From a checkpoint of a small mixture-of-experts model trained on Wikipedia: a shared expert of 128 neurons.
Below are experts of layer 3 (counted from 0) of a mixture-of-experts language model. Rows are named router (the router's row for the expert), gate (a neuron's input weights, with its number), up (a neuron's input weights, with its number) and show model dimensions 0-255. Each number is 128 + 24 x the weight over its row's rms, rounded and kept within 0 to 255. Numbers have three digits each.
Before each expert's rows: a language model's description of what the expert responds to. This comes from a sample of Wikipedia text that the model never trained on.

# expert 28
Vote-share numbers and roles
router:143145118184147146105131122114119131137142114113090118142124102111107098138170144181127087136093125142149151118122100147115164127123135164106125173121134139135132120127136152135149131161143146121157118142094138117092139140169145112158092128123137097104109088147139107132169144158144123183183189160148140135133151152148154117131098146148131122113133162121124152121181120143125118144147141121158123093121146143111090138141164153093118088151136126131093186142155111123142149141177101130135157162047124147137091106111135111127123135106115092170106104115114143107160153169131120108187127132127123061151164133127129144128129158110138098071088144150122112149135119113222171168152124102131104108147109108094119123141111124105117131127142113130123162115125129140137149133134142
gate0:157124092154123143154110147122135110169111127101138122123123138121113176103139138172140117101122102149070150147175078107084147141129134137185095100061122158140127097108105130150141111128131107141147120155129131110120103132144125165129129185117121137068120141133124116117144150092101114151123153167087083156129140126127172131119119143128126115114166132158133139149161153114131142120145169105130128113082146140094130098118113146109121126094131120168187135110105109132118126145103145137138079138143118105140141121163097137184111155113113166183115126112147132128134188119132107149111143147142114159127129100112104138148102102093119140123138084099067140149117124097108154099126147134137146178111111122191148109167125104088124101141152111109140125183149146139174134131111116
up0:110100142172174146162101127145143133108100151135143139140099121131135134161119126084157146144103127122102139151134131118114129112198159139140142132124131090151135115127143160160089091120109122153155110164079119063151093170130147069087125148117115100143140116100113114148131151166112110128155122094108119128126169099118133167089162135132101134110129152154168097161113131121120134093147114142113109103163117115081172146130116109113115127143102097135130095122093111170149134171075126155121163094092143124148155104137118111139107169126146134125124122098098126105111138166086129124135130119127099155150160128130126136103140181127137124145125098096107187116125172122150149116129123125161099143147096123106109095174116096134104109122142086106143110099131127170115145157078167

# expert 22
Name-internal fragments
router:148131121101100150122140113190169096131103138120134130115106122099135124116129104127101121136093171145099087137144114132099108072109118127134118110139145140114167078099187130114126140105102134182126122150199177145138118118173124137151128104176101116166147140145139080101166085094125122108074145144164135102123168088104130151121131117139122161118124134126166163142111124120113114142132138147141124101114126181116146151168099119130160115113156130153158130125082121117123089098132130117102117112113072165141158153141109145133113136130107164104132127182106125100118155143115112129136164123144121147171152162119109120147168100111126088113100134135128137117147113170103121084122097177155140105115118095120137119096170134087164119146105166114155159110116120109130155127133124
gate0:115115126120119091100160124120120105142135150139147154147121091123120141092088090089130136124142131098137132120104106183136118119160131135156093117118084156141132125100133168130133120105141104131134145137128144115148113117138108164119172152110138155159156131157134098127150127168150103164102147157152132131100144155118131134139090115156122129150141130138144137153105174110155128125165107128122141108122116146143093136127132153133147111105134139107108157138101112171106103142098142111166111128103103109098093145107149123118112136129130193104164134097123158085113099168148158155164084099159134129133110107202127114118120095152152131121186132119091152139142129084109147153153122138110131187079153117132070102148128062187116136136155085171132142146180142129159082117138132
up0:133092170137103090115133124122130136146103083171137120139122138106142142115042116132145089121142151127139126123124123188121128122122141134158128101091128129141139136141125169097142136120144081099145152146128138098138165100154134153149173075136112193127140153122086137148175093172117081123136131131144134121117137123151147151102126126136135124138130133124145128135115107125124087177142074105088111155126128122113119108132108138150148165103139130147143144164089146164097085115099171095136117070140128113112127162147145170141112108133130179139169155122118149122104098146091141130145093088130126132115142135172151117127119079139112112136171122143137151136144098109083121068143137151111173151126145052149147107122152138139133156128138104148111149121164148131124131138104161

# expert 0
Sentence-boundary punctuation
router:116097152148104103170112135102112157103156119134146133110197154128128136125116103145137151126183126138143153134111141138130147147098115107128134127151097108078157176134100129127144126125167085080156162088202085152112111156101133150125162125135113127091111136138067145105102165137150105081159104122120109138130117148141095142130147090114147103124161093150129134141094116125127147167173120177124114175131128118131162131137128157108158125135149117127117109127142112136099185112186126131161103130146117141142095149126112129097154118112120146138140122114116130148117125154138120152073139158130127131072130132114136138114107118154132168127136141100145112110113116092101117165108103103067178162127151169119114083100126101117109123148116161148082096126157140125142144087114123
gate1:112103088124130154193127137127109143154194131175105152139109178151151160139119151159159178106132085155125126152145096155122135144114116138111152124135116133145103128134125126148109122156090153140119133126144114060114128155127145135134101137128123111111136091113109134127130149181151140105100181173150112156135116168085158132126147121097151096142140157112140144133153126105098132130128161119096124163153122104135094126117141126154138098091150142095171149130118097159129125165121093154099110119174135147105097136101144150141163120129102129140119095106134127151143127132146134142147149129099134099129109149105156182105133126100125123094142116159144105081079124082098131108176121136099150141082166169129149094148117139153141096158111107131101113160152088151141183103159126
up1:112173178107126090118088161090084146147074156102147113117137065104114147143100115105116097159161136099132136154123196133150097128166133141158123127124120084113108115112114130102130119144123120124118159179116145143112137126127123109118119122153134129157174100120155117118159145117116111142131109087103133136101079114193112117118077131145086163137122136136110130143112110163175134108137111131151141109126105135121159176132110135124145157172119099107108110100107151124143096088108125089134109141113136118106187094096114145129109113120108127127105152141085136104116137160105075138107156108117132145119131107157085122138112129135105116119121105072104198159142098089137133122084117097139126128139103068149088106100109149125112128119148148129137126112109166128108115136117140

# expert 4
Function words, small numbers
router:108118110138100143134088131079089145056083105125149111151116124132101119110075140135088114148192133116146096091112124117125171118140115161163079120150151114111146100137103149157122127157137122092141096109128129135131127107099124122115106159147121111135091165106154152116147120124152099130139181126116104115139135113146122135097113128095126132149096122114096113082117141131095085121160106140120125114120107128124104124115100170095159124113117107135092137162105155152122167148168139141087141155091108142130150113108158133132121094143123096123154128130084128069153159105108129103134121181126097130178129135160154132135141106167184126132138149125163134132104110123144089159128094065075117177149130119136120130126150082103148151091122115118129100124154161127153159134140158
gate0:130082085166117129105159129086147062126128126122125111137097130151147166124121162151121134115085136152116135078114124136133146132092116113113185146130126181140160087184134142110131179081167114113152112104131149127106158115086137124122119143151151174119129125112127172145131148146129118070114154132122118107146153123129116115122146087108087164115124113122126123159139147120086150170144119115147123127128123088201065134140128099177103120118124126138122136155114163140092116105175120112160131130128113129146135134098090151144131143106083096175098107128136141133162132101140137138099160123070122154110126165116171129125134141104095137147120122124135155128130107102119117147110092144121132135130131165127123134111163133122118102108095146074082118084110113124130113175161116
up0:130095160133138121073103153128107166108127089117182157089153135120101137069092163132161142103177134082152091111138091115136127119142147115112145139091087086127110147118136140116138157147119108111122170131164112144157072137155137176136127146106118076124149133114125125132143141097150142149110145119125108136092136131137154129098129177128153078136179137134114176068110095144127119130124137137088113127140125151172126154143126112096109110110151108121123119129127080148148129142110129127146154119096117119090105152150118159128105131122156107108164129179138130130108143147145129107165124149129121112138154107120119120137113113114160145119111141152120088170099154135168113102147175109067124093110123142115126139143119082114150151093172139115192145151153097148132121161089133

# expert 20
Semicolons and list items
router:126179129137151122162110135118070188121095128133130161113117146118122142126143191168145087123103136142116150113120119140117119083138116157139088127197118083161170107130136125139168147139086162130154138121132133118138114161166136115094110110135153119102130092137181082112132127142134139127123153112129143123105120080143143118118066143122117140130088138134084146121169195138111126094142146108125114126129144166137106147097141131121134097141130122152126149118094137124111123123140120122125142160113078106118118138107181142132109127113098112075050113157150104107146133109126148145160129109108113121176111108151123168116146126135161127087101115119119131147108114101140154141094107092174101120186112157124134129088145113112093127131155103116098135124118137123120138097169090
gate2:103162116135170093107158126143134118148151138114102108137114104142107139143129102148107139119154142116146136150126119125135132162170134141119154095127114108124157137136121120091117149118145138140129129128116153136185110159085117173140116158118140155131129111103111135171083142135137150106119138153123080143177093095108183156175097113121144115086120113124184119154118124154133136085083133160079136117138107118079086116101159116137091106118153119118154132094141099115126098134101113096122140141090160150154133128157165093127120121139152130148091126120155108083121121094143163142119101166170192133133120082086115094120159131123128114149097119146131134123119134130117149127160142112156144169149129147108140148133132196164180091135128136150059121155138143126139091117093156
up2:120127157118118131102154187159098143119171078150094136162156158138105123128128078151128124114154162079156134114145109148134114129163102160140124105145088115138171104107131119129084173113136165154147114131119140140133145177090123153154119146104112162124112081122157128148116172087148201124140141087107082121161143122149179135138142126176127123114107153144179127137124151129133143124094125134121127149139144095091130140115101103109113130128181104117164156116127142131107103155138085109117140133107140135103146143184133116169115126152146104143102152126139103107116112070128155126161117132129146121148127095103113138131161139123133118179116094149129081132114118105179167163156140138140145172125106107148146167157117150155131147110107138141101107179139103119135115114128127

# expert 17
Articles after quotes
router:090142163149113124121128102129125150118142142120128146115136134119178148174157089160139120145167074126126081114142109103113134165130134125132147170117142152105080160102109145136108129095141090093153123130121106141152077160162159115128119123179176108118144145109126100130109122144132158156154136112107085136167110117154118132108149140106122130107159140135128101100130108152093105136164073143124107152168167183120159155131121135119122108181089093132075140123093164152145140153121119150146119117167116123138140110146163103131142124123114119104120148117138138127079103171132121176121114135162165085088129094147126153126140156181137143124180122107133123118134141145128135170155113107105135144163120172170122121073064137136129156126145114107159120121135128171131138109148132
gate0:124125141142118072129106145143112118146129135132116121129130138167103133098130141061163135128127125125130096115107180141117099168126121096127120160101121126138112109146121170102129115106117103144147116143106169095070138193148132148127134116068125153138155150135095146170173150136118144096140113104134146128117122144123111107110132117159140097098179129127137142122122096136112116101104141127153131143148130118090164141105132134130131200143134128151122119091105164156178139157134104144167142128093120136197153134131122135151136146106138150107109101147160117181107058156144108144142099140161171102141164118144144131125125151187113214095140135096089093173124179114124116160116119163149142142129121132100092116129124142115136134138116123099111140109110115104113136132133138
up0:116131120091121147140140119135107119144124119102133132169130105117139115094091152155140128167180091131116189100126141079133092113138078146125170077116125126108160153120114113117127138127152146125129157149112097150135132083153068170121134162119149101138150134136145078129114110124125155098107085122107112081136141109100147093159100123103159119138104114155173152156101131166142150115131128137097185093143114125150117105153137147103109148090091069112147103172136144127124163135146141132111149139152116145100132129091139148149124116122116106129115101141090148067139146103178125104121150130077097143144085154080132128172145086106163099120113152111162112149158084139130152131104142126110129142078132141113147152135129151149127131101160106131109109127121124167142104109102121

# expert 15
Possessives and section headings
router:115088142119122139135103161114133129107170168156157168119111147111088133113114089108127184092154147112131129142131127134161108127114113093144113138167103125135122169155098133104119100121130109138115169136085111125148130152164135154103166149133176124127123142106167146133108176151135106109110056068118104181147092138146124102135163120103138128138142121118124105157134112140148133130123105110140118168156119125146125156108108125183124164118132116102093087059138169113139096142105105137174151125174137115128158118127148154111154112117157116150143162103147140129096133101160121146056140123107156118104132111104067123128121098128099126154092121121108135085137143107138122129166135120151117104117161131066126112109131136143112136124141160121122129120099186082104117130122111
gate1:147144128145149137137119131132126100090116120098138124175105178116111150092133145109101127101122155125100125153152123100124189136160118118117123109134104149126132110142135176147107160109149129111131135159121139132072116111131143130126158144114149133193092127105142147115101140162139155120131113147104135149165149121129112128115163102128128158134123102166173074147107125111112126132120107101113127124107148141093133130113082067147111138157108127162121117161153141167129126139118151138080109151114146096157109188132124169137101156067163122120128105091162126146068138169137144129168155155134094149159155119140138103114125101132119132100152108135135130188161132117157146111122128113135119164153124096168155167151149085121136115072130113132190116151107163138149111102077119
up1:120150144115116132106083168147154091122153119111120157119098134133077140099083144131111154106091137141129125128084151120126126127105110093092118115112110114123135149112131138113074153110100216107067117129172139164085122128171133138116128122090196067129112158115140159144132120123148119084113088117130118140126109174120143087140080120128182139144132131138107092165115124120131118123129133095121151126107094136155126133104106107115090138130122098107128123123147114118148121165131130143148146134114103179166145125147099147092109098132099116106141167153156145119138102130162135114119075148157141094117162141096110097165144135149144127182106106090082143153140125143149129119103129134143167136110110132095119122127155102182127134137141111184097145133113114142133122137155139

# expert 30
Years after the
router:108055152128113132137143130135124109144161109184154172135151172084148126104149131112135188148154081115113093183158120103094155120113145098131112131127089108113087146128081167143124118108119123122099118100118116098119112125160158134159152132089161101089124138139110195146069132141143129125102098150132125151120141138135116148138182115115155116134157149119117123134103125143109146150120099103165150160193160127144184139143109149146115138140119141130121125108146151145175152138110074129187144146158160126131089149141149131117131151139127100155130164092128153130097112141165134146083137117101129138101157154150076139141140151112111132131126158117126111067115149135135137157144143137116118150109130115133114167120125113156119150134160144098115123150100118153085114112132144
gate0:111100127114147147142125146147169131089149178086150124143110147155128140180107106098144129140141145101133164106128144168151089167140107140108146121114136113115099130132060089129105112147096129152069147145116120083104107095095086105090139114126127120120144168148135072135091132127145148136136099114122098097129119147151127117100135160150134074096136135147126115108123113118135141099080118140112078183137113120151122079185135193116110112178122116130122148136123127085116114106121137134084120144137155100150144098122155137075143109153096125144130146145181121175112120104143131147146131140114205098135138100106157125112093120157144134161118131134097113135113110135093126114129133162133146147126116151118105128091095115106132130178124130129129134151133132099100137114126089
up0:127131132072141142149122135110146089122160125115152121132108154133124181129105076135139105105113124105133130122154154095114103155094113148088114126164096111127116136126110163139148130145143110145175175173110194085148120108087134120114130138131106089130152152119157101139122109120112119136095107142099125151135162169135147126095173124141140092124136094105126147155166081167128151093154134156148116148121121101127085062136082145150129132163137108147134121149108143088079147120105159122136123135126143137157159108140093162145132145086131073127152137109129114112103143132165141115093096120141140094121131158090125095161133146150136135146112117077128113090141132092128130153152148161112119174122110182159139127148090132097153142131123121115128142123081105097122151104128068

# expert 1
Dates, places, group nouns
router:172121132146143148148131138138134126185094137133155060113105121136169129095143144132144145132094119132128162081143087191097122122124141143101172124110161086186147149107141102144121137132099155091144125115098128107143173118116144111141112141101064106118094133132160169141169139124138122130124103143132146138113111118125160124145140129081141158119111072140134142116104134110132119196148106114121126117120111111127115159138104125079106107115137111150172141084156137121121171142119144105130142113129156142128102145094091116161121121190128111162100153161125137124160148148123139119145115128126074149130142189164124125151110169110143104144078131155154125131106119121155149150074145137143106073118109118151163155148145110129132115117099142085099116128149160104128141152133122
gate0:126164098173125097097139137102108153170140122113108131143076127113111129130131165141180111162127068118123123126093128077107167152134145131159150078109144109147115121101151117121156168175132066152113151166136131130123157128131146174153179126131177147117122119163116091121116103108120152143148131126130134124111141122153087107153112103125113173165157127113104096175115150104083119104093154155130113094122162146092079088108125143107130153125132144128150126141119146148118105148109130128153146144153164118135152117123118151109094134095151114092161138146159088177138092099121116142129085143130136098109107110145118128136112159103085129120119080124128089129107137111159132080109129149134132110119130119164104159161121160151142154133120159150115116089098112126102166102160117
up0:156154134156088125140104122120133153136128121118150152127104120149094123076147101171132135120120170117138120128073147111124140082146118131139095099081135082117129105123120125143150083132151099157141143121087134140124128118164179122183138114152132130116133164177144118116097098155150143152098150113139150150109114146115103109159131160094125148127124106132096093097156105131146098134098140118117125110135119140132117085125179106116087125140118120092113183164102136108138125129148133121103137132115154177135122148091185131075187115120153100116137121097128116142146085119117106165089143126118149073131107076109131111162082147114088126107128129159118138106144102126176103118144165123165118125161111126130121125135151128117134175168126118151138176127166100184149146131138139

# expert 14
Parenthesized years, conversions
router:068148131138134125091129109143125136152109140097128115167129126152100147109091117136129117099150111121143139125136129104138094143089104159097112128098129092132111128100124122157136107111124109136100077144119142162124154103136133106131102105092161111124132128124112155140161127181154152153123160138075107121130127117146145150116133161147158149119110166171162072066091081138107121123104140100115121158162134138152144143145167085134137109130145139102125106138120116126121129128165169140114098117107158096097116130140179148186136142132133124129132105113091161078155146141102177146140148117157155116122133101146189107125178108122141108150142156144149137111155101131126146136130111120095095110152138123151094186141183096140100114091149134116167155159147081174144125149164136
gate1:125144108153122102120157143146154137118122136135084104130086174127107119139145139135119129104121136111125105140111144107150132129130152092105134154144095167160103148140178104113121114146146117133151109104124176166122145128152128104138122095142140155151107107113097086145175130152142116103160148056125119122165135100110152144144171112138099125096126100129152127153166125137112139122098150174147107097156126127107127174134154100119101113108124133123106106140116140133157117094115097150156110094127128155158127079063127084160168076143118125146122083163155088154108166136136139141105141179114137132169134128157148166145129122152118117178181164116079138113135135123094133150151187069131156145142143116114135083127130136149095155118147141113163145114128151089146153117117152
up1:130120100139129119116164112157117087120112123138100075133115125157151124143138151143080129151096127152145170107129091088104139106126121105125157127129149126140136098155138112174139154180116177174114119145109111132100153069133121090086087124063108141131110122149147090119096151129118122109118155095112100079099108105154119110137133115138152155137136127094101123152146177128121075170122140123116136134163105107122121097121137137125172131089079168130149134178087113116140122099124173133173129130098103096118115174118125142119107146124081155148158128143135126074157124108122106117099137075132124121144112150127132134113139138044128137141081140126112125097123090107129139130106128139130133120136121114128098149109138133125138055134110096141159138100125141170107117120143137

# expert 27
Institution name endings
router:173113090111124121151195137162140064181121115160108116157141123106132166136134109127081133124076152139105127152144093142134116092099141112128174123105151142143121115124183130123140151133132104140125131107139131100163162083129142135119177099138077149127111103173148139120169137126128129096086157142142141102111163123088146149159152140158088158105144101138125132142147123117152138149109141113141154134126149124118117153115121091150123120115170132136187161138095134126136073101116142111110112135129107155142145136119131152109112105116138135155157100155145099090102153159108128124128140125127130149129141137151174102168130097096113137136139130119143130132138109128116134076136069186186159147087107100165160139156189108108116109115114158098148128101100118113124135133152147
gate0:104127119095145180145153135149141116186130147180082124130155187097169125112150132127117130124130122132119115090195120095106121145119154144131124173127147100110116150099114127130133091164134121098105170145111099095110165119139103127140129135131155153132110138117132155111104125131154126126103095108148134139129133135120141121188172117130133134118167131103182120145093104126077148103085118133165107142169119109107110106096125140108119153082104141102158111107155121135159130155097126127128161159156188177148119117133089125141107119183139095142134094108151146148095103078160127152101091137142109140100137120150150149082157132139102135137149122130151146144151146094117047099115156122142071150112121101093148144151154136159123114124135134124099106137123130133136139119120131
up0:078125125090154186145151134160112091184132116157088126116127135127148140127146115153110151113109109094144138105158140110102121126125150098132148155130138087148126158105142117146125101158115123100113146167146135183124192097142106138145135102131129113137081127145148139089091127121164131140100110091115142087078132111092127147187163122174126121116159128145175138105131126154110132078090132117164097159148104163112088157113121133088111145097112139110158103122132127105129117138116152147105115127127152170141143136135104134154112108157155101121145082106140150141104146109144132151158111123149097167134120130143148161139158133135125147097135140165109166126163128129043077099107171131139093181116127112113156117160117101117142155142140151147091137126120126153117133101129129

# expert 16
Determiners and relative words
router:103126136130121133116110125109147114136103101140131127095131109104139112149102129095137101112138145119146150136112126133127109121123125125149149142164135081123163131102139130137113135172174133145122123175151091094177108124162129153113155124142147137117144163135170074144116159093111100129127126112121128071109152110140127096129105157134143135131140117140157072168134139119151205127139161099141168060097148169114153144147131152117133113135154116104144141107138125132154118141078144128163145101105131133100090142119103105120140128136124113197178113124114080083096155111122152178087133153098095139140117128138110124182098168172144140142106119159144126128174119126109132158093114143165114120127144142097107153109144125109124120104153119186115136056159124105114144103110149
gate0:119126116103101106176119106115089123101103124148142135119125155156143091110125093143119128118117110161136132141136085092108128087101163172135142135146109120135097114129129131143141130096080180143140100106125110094108136127141141125162110138129133136113146160115127112174115118126108106122115096137103152118152117099155154164181143136123134126096147134126150133144190146152104151176154161133104132097139136130162109118117106129151163111160064148142107089175127093152145121115148066121128101138140125159171150093115153144156111165187121150095154111096128123147096095146125129112117124148144151135131120164128160153121157133105118097101125084090101119109109125161164088112167106108121099172127113147085157125150132127089128142166102146178115152093152093137086146121106127
up0:146114126110171142101117182095134078136133123180144145113110128103148177144128136122095127170130109119121116137127123111158111099079160135148100141127115123140097122132155141099099127134141130149138120110139121135159100110096114116135154152130102111095110152125151137104127130139157114135112168220142136122100093130158135157144147105119111131127146149180132131119102102131113159067145086146154102142110127105132123138060117147139146140142118115120097127149098145150157148145203147130110093099161146159114117134122103086116118168120173094172117150096146142136138121147141132130150173143113113115110123139129160145176173106087173140115147163109120134130132135109149164130157146167121124178140147097148134094107161096143139144120184139148143106131158132136148094145112161

# expert 2
Line-start markers, infobox fields
router:084153154115108122087153111090152134076166161120120082099127088146105113115142107127128103111103146107147125121114110142143094113101128141101088115114101127147126131165159139078128084114122131131094179142087147134128155109136092155102160118169183121161157132109112124134124138143130121158119096123093123114129106113136134091125117137138106119164155167173175106090125148146160137127122093143088140154121118153139149127138166110152095140159127116079097100144134113112140155155089097148117152137146164089099087127124088140128149144097156105098117122142119146142155120124138138109146097094089148092087107111086141141114151105171107129105117121142083157160160148128110159105156171142146120120123138119111099145144093118156117105165161134166115130160136124156123108141137069
gate2:119076114085145126138118123103137110155115106116091188161130147106105114142130179183162176160143139143126109109123132147104120119107107120140142124091101132111108148109107083144108149111145096108114103159126134114138172130116146128153119099096117143107149117108119162090080097134132126122123136124090104121159164131139104144095148120158158102109112150123106148125084120125145156142142102118094136149182159134117146120122127086158125110106142150123098111175096070154124122099133135096132134091149153157117142154094148114179116116143108095138077159118100089128118097125087086130115102165120104135127117167148128154127148145098133147139167121095145129099130158163115121104123110183116155146068124100117129174115159115141129152137141170115104111120085102162122140114161119
up2:158158103151099112100161098120180088145090149145126134129139100100116144168131173094126106147114147147116131083154117095144151121152134126136142138115130126190126131136115117158138143087129116120124139164137105149171123095127106123122146142135146110108116136116095112142128147103099127143130128144157167136124144064126108139136120083133146147116132108104132148154114145139144077137102150097099156102120123108134075090099120124155153126101157157108125158106161129122145115131122140115052134153118149156143130198188099145090126125144095080076146108130151119081130135134098088115143070116134082132102123122144099115123089144083096145120139086157117138080123136121153133128126079159133149125108130151096127114120129168125130144127092148153112165117125136124158080146128141

# expert 7
Infobox and table structure
router:127127100163156149140122143145116106158049110103117108157054127169095138139125125089119133115087142124136150112129136117127126096103120143134154093148165143168133095108115115129133132121152153109119084100127128111108132106102119103102095116105110139138123096142192120126164134104146120170111159114125141089127124150116134094129088156173093137135080142117107123120135148122148084098118137068139118103138117099121092136099118122127117088120106176120097092158089121122131045132104160129151146104118095115126165135112165129130130111130105128155165084105133127123130159124112174142148112101137144108191142090143137131100115136110142094118144128150143143113161118115115114092137103166133112125148127083142153172114175124155140111132130134144149138083121156101125125126145167
gate0:144159128143074128105185123188113162109167139167161149117124096149144102110129104137111131165139089153115108137122121086093101140124125178138117131087087087105131094132123145112119109119110116184131135129141128109122117151122134125082150124099138123110149149142131129146152149146130124162158079086132127148104107144118101092179181137195127133126096142159147131159086151145107121105076119148150138126133124100104118168139172116114131162120145125125118112111103085110140123149137161120137107104143128152128131083154147162115158152131111130104112143102116172108129126186153087168133145147148167135132101097109196164080143105125097131103106114134107118133095120086133089104141123120146140098093146153146128126119141108102117164126149125135124149124132125118134109098110156
up0:087086141125136154158116135125120118121064098105100114125121169101122121123137156115167108153147134137120110145120113172118113147170125103147163122136136124115133164119129139130154108103129136059155152166125093135122149110117118138166140164107141134166125093090108157116108107107080150125110127167170117130135175113165119149134111122118125102107165145134122146114093131124104167187129119126100166123100189122141101123155103103136135113136151121127099141144117084158117124122124100122144131104127131100138126109126109120121117133108161091166120099139118060081108133122063146130157118205100096130100129171127093116105137152103115137127140112114120123100157136154109124143136100124138112103073116087089099119125120105114137089147116073150135148144107128159109118173121099

# expert 19
Mid-word suffix pieces
router:185110102116123125111134143194120071136138075127113127123137130105181097152126148144150151109068112159106148147142157094116170122127132153111114129099115148122154104095153104151109105189147105167136139144146145174126141113125122132160104101124131129143130159138133069107120090125121137111102100180133129137132188123132111156145125089149170144122120102123114101153118160107114177166126178084165117141083154160110153103159118168117135175151152166142148140161130119122141123089142139121094153137118137151130101137120086162116130148144104128177104149117153107162150136106119119142151146141142118181112090133106115118151112095107113113151126103126130139150107115098110119141105161132147115127136118113102158121109147134117147121137073146133116158170109113130134160135125171
gate0:121139119117136165153094132105169112092154129140128176147103135129104151106159157131117146128116124144137121115106101139108137104093143116127131145185187140158130092109117097113107117116158105145151135097146097131129144141108116110120109131115151141190149122127135140122117140093098133098172123197146148148134140134062154158159109149145117132111140149141090152103114121111101182142153122126154167101105114118145155118122107169171144123115110141128126107118121096140114140116170100126115086108131116169129088115102098128156126143206073134202099145105106149146139136133171114132134145120141109152143145159152125153170123114150139127141090168100152127157162130169142125147151131159085098142127136103118128136144099144147156115144116091103118133127169099135142119174099097
up0:105103142105120116051142117140148139160108108137133127122119100149178168131119085142139119130170137120177119108093125163137133140101136121113117134152144149125116159142072122101109072141138114144145141081134127093142106127167152114154125097142145136116101134098123189145142131095136148123141120189132131181074125136132193155141125134113177096085154137156152102100102093100133079099100128137129141128123108131112166106083102132099144094098111134125145119112152157094161164186122160113131089119114134099116134146139116119162126158154102176112121148141152113124106135144112128135099117145119160150114158113125121088143141092125122118128138100162158142107159164103132152122166101123161176140133154108136121127099138133168129115101119122139119137139159105114120112129121077

# expert 8
Numbers and name starts
router:171110129120104166141123115123104139128153126151110166111123096108129147136098091159110085146112135121113116128132136149117152099106110132095105127104135113097145090139138144134113138114122132146119122125145117098112112119166167127155118104107147121090087150099091087089095112121115138122174129146114148129081137116136116155109139131146148134149152113153126194094192086133148139111133101126144139137111146182101205055131088198106116151101119130147150143104126119136124124143120092122097114102111147179127069156160097121119127118127108161076107139125146132133123141150135114099111133111101144135147149163119095156099136160113105121130132108127090120109139151132128089112124129125115162129120076129150147113157090120091140139163105096081150164128141132171141145105137169
gate0:128123101115102118118133153112093117116135089139128152097184143150151108149127100147156122103152141145114131161137112133117167159153138136163107083131094152110128115112163134110167150118141138099099128133173089102146098147130175114140130154125131143149135116182146151173128151132092129139095135174132147138132137131117092149128130170108140100118150109130114117130123130052126106116137145126100112137140119145193121156117108128162110137154120142130123126134187146164108104104115124102118113132125099122143160088104120116119121180182136098139096131123142145113092124149148136151141129110144132123144108187143145100139101116122126082081138097082080088094062132163152095107128096098144146128128160084149122136107110158152129136157139162106097134103160140172122081139138109
up0:096113122154126126143154141085125152132117111143124156142203125143102119091097128150154152088139186141137109114122080112101155168141154146186089100111132102157139117120132146113114135118103098143119149108120146115151153128099143122113100125139103106146097131090149117154126103150111104138133136131109135103182128146136151083109125112103116143126126084093137131119117126133131126109124126133118161068115113169161119159105157137139098138120106156112099117136120156138142145135105128094115150165100095115117140102126094150151093156101110098091153096110087160126131154127103143163112160133149096079135115112108129112112164119105105093131113170074117163171112127116135095100135157070129092127174171108153122155140167150113102138119138116138161127148151079168095131143101165

# expert 9
Phrase-ending head nouns
router:139082123157170134122170139129147072160103151161118098105135152101150125126136132127130110083090146122135150122118126107127101127097138094124156143134160106135109124146099105119139156143102144126158111102131137116123176069108155121113152143071100136145133069155148113149161157113136108119115142145140122117124164162128161126128070122089107119133136117147117109135137130171157119172118156160146120102117123086117135126129131122116077111130168159133153158124153136106175145133095101132151152151174158150145078157107111136126133120147132156137153144138168114152150137126073125141141167102129121127131138144110121113137115134123091136126119161167170124128095126064124179141114138171201164095155153115160115123106135127132147144105129161151088099105153155083116129100115126
gate0:124173112122172133113111177136133176126114165133128131184151162141146117126145121138138103118118118137152123165131120096124071087147131151164155170099123112119087177115131142113157129104170100134149150148143142140134152161139152194125107095143157145147168083141104160143152093138112103056158134125128092124161146128113147125123127139103120147134104153178116120120168144136127111127130129163156102151134174112148127130118110144162098156170163150133120157100097146091167130147157173121174076110155151108090142128127140129154139095132176101132118116135154128095114132115135151162155125122162146123122096141111093133119107083157129142086147142120131121145110142109134142115110132096110131117115121112174137087128113113096129158157125096106129120133183144101093121153112132
up0:103151106126119163094092116120110105129148109140109081183105110106126130165105100148154122144147137135140153078126118124133126158135107132125164128097159118141122155170103144145157120136117134105110113127120131092108127117127140101089086174107156134124134129069115130130114165103180143123142150127108094121108093148168143145130119088153117160118146121136102105117133123125106157105115123167100136054105103124116097115173136158076132102106136140110152089132108120151153104106087109123118130143111139132168095104104180109157168108092184109143158109101105122105094110132124144123084089134128130132131133155125187136111133145161150126114140146102134153157106131147140135141132140072136161082147137130106099149109104146122128146134077123095089139143117125135145181126138069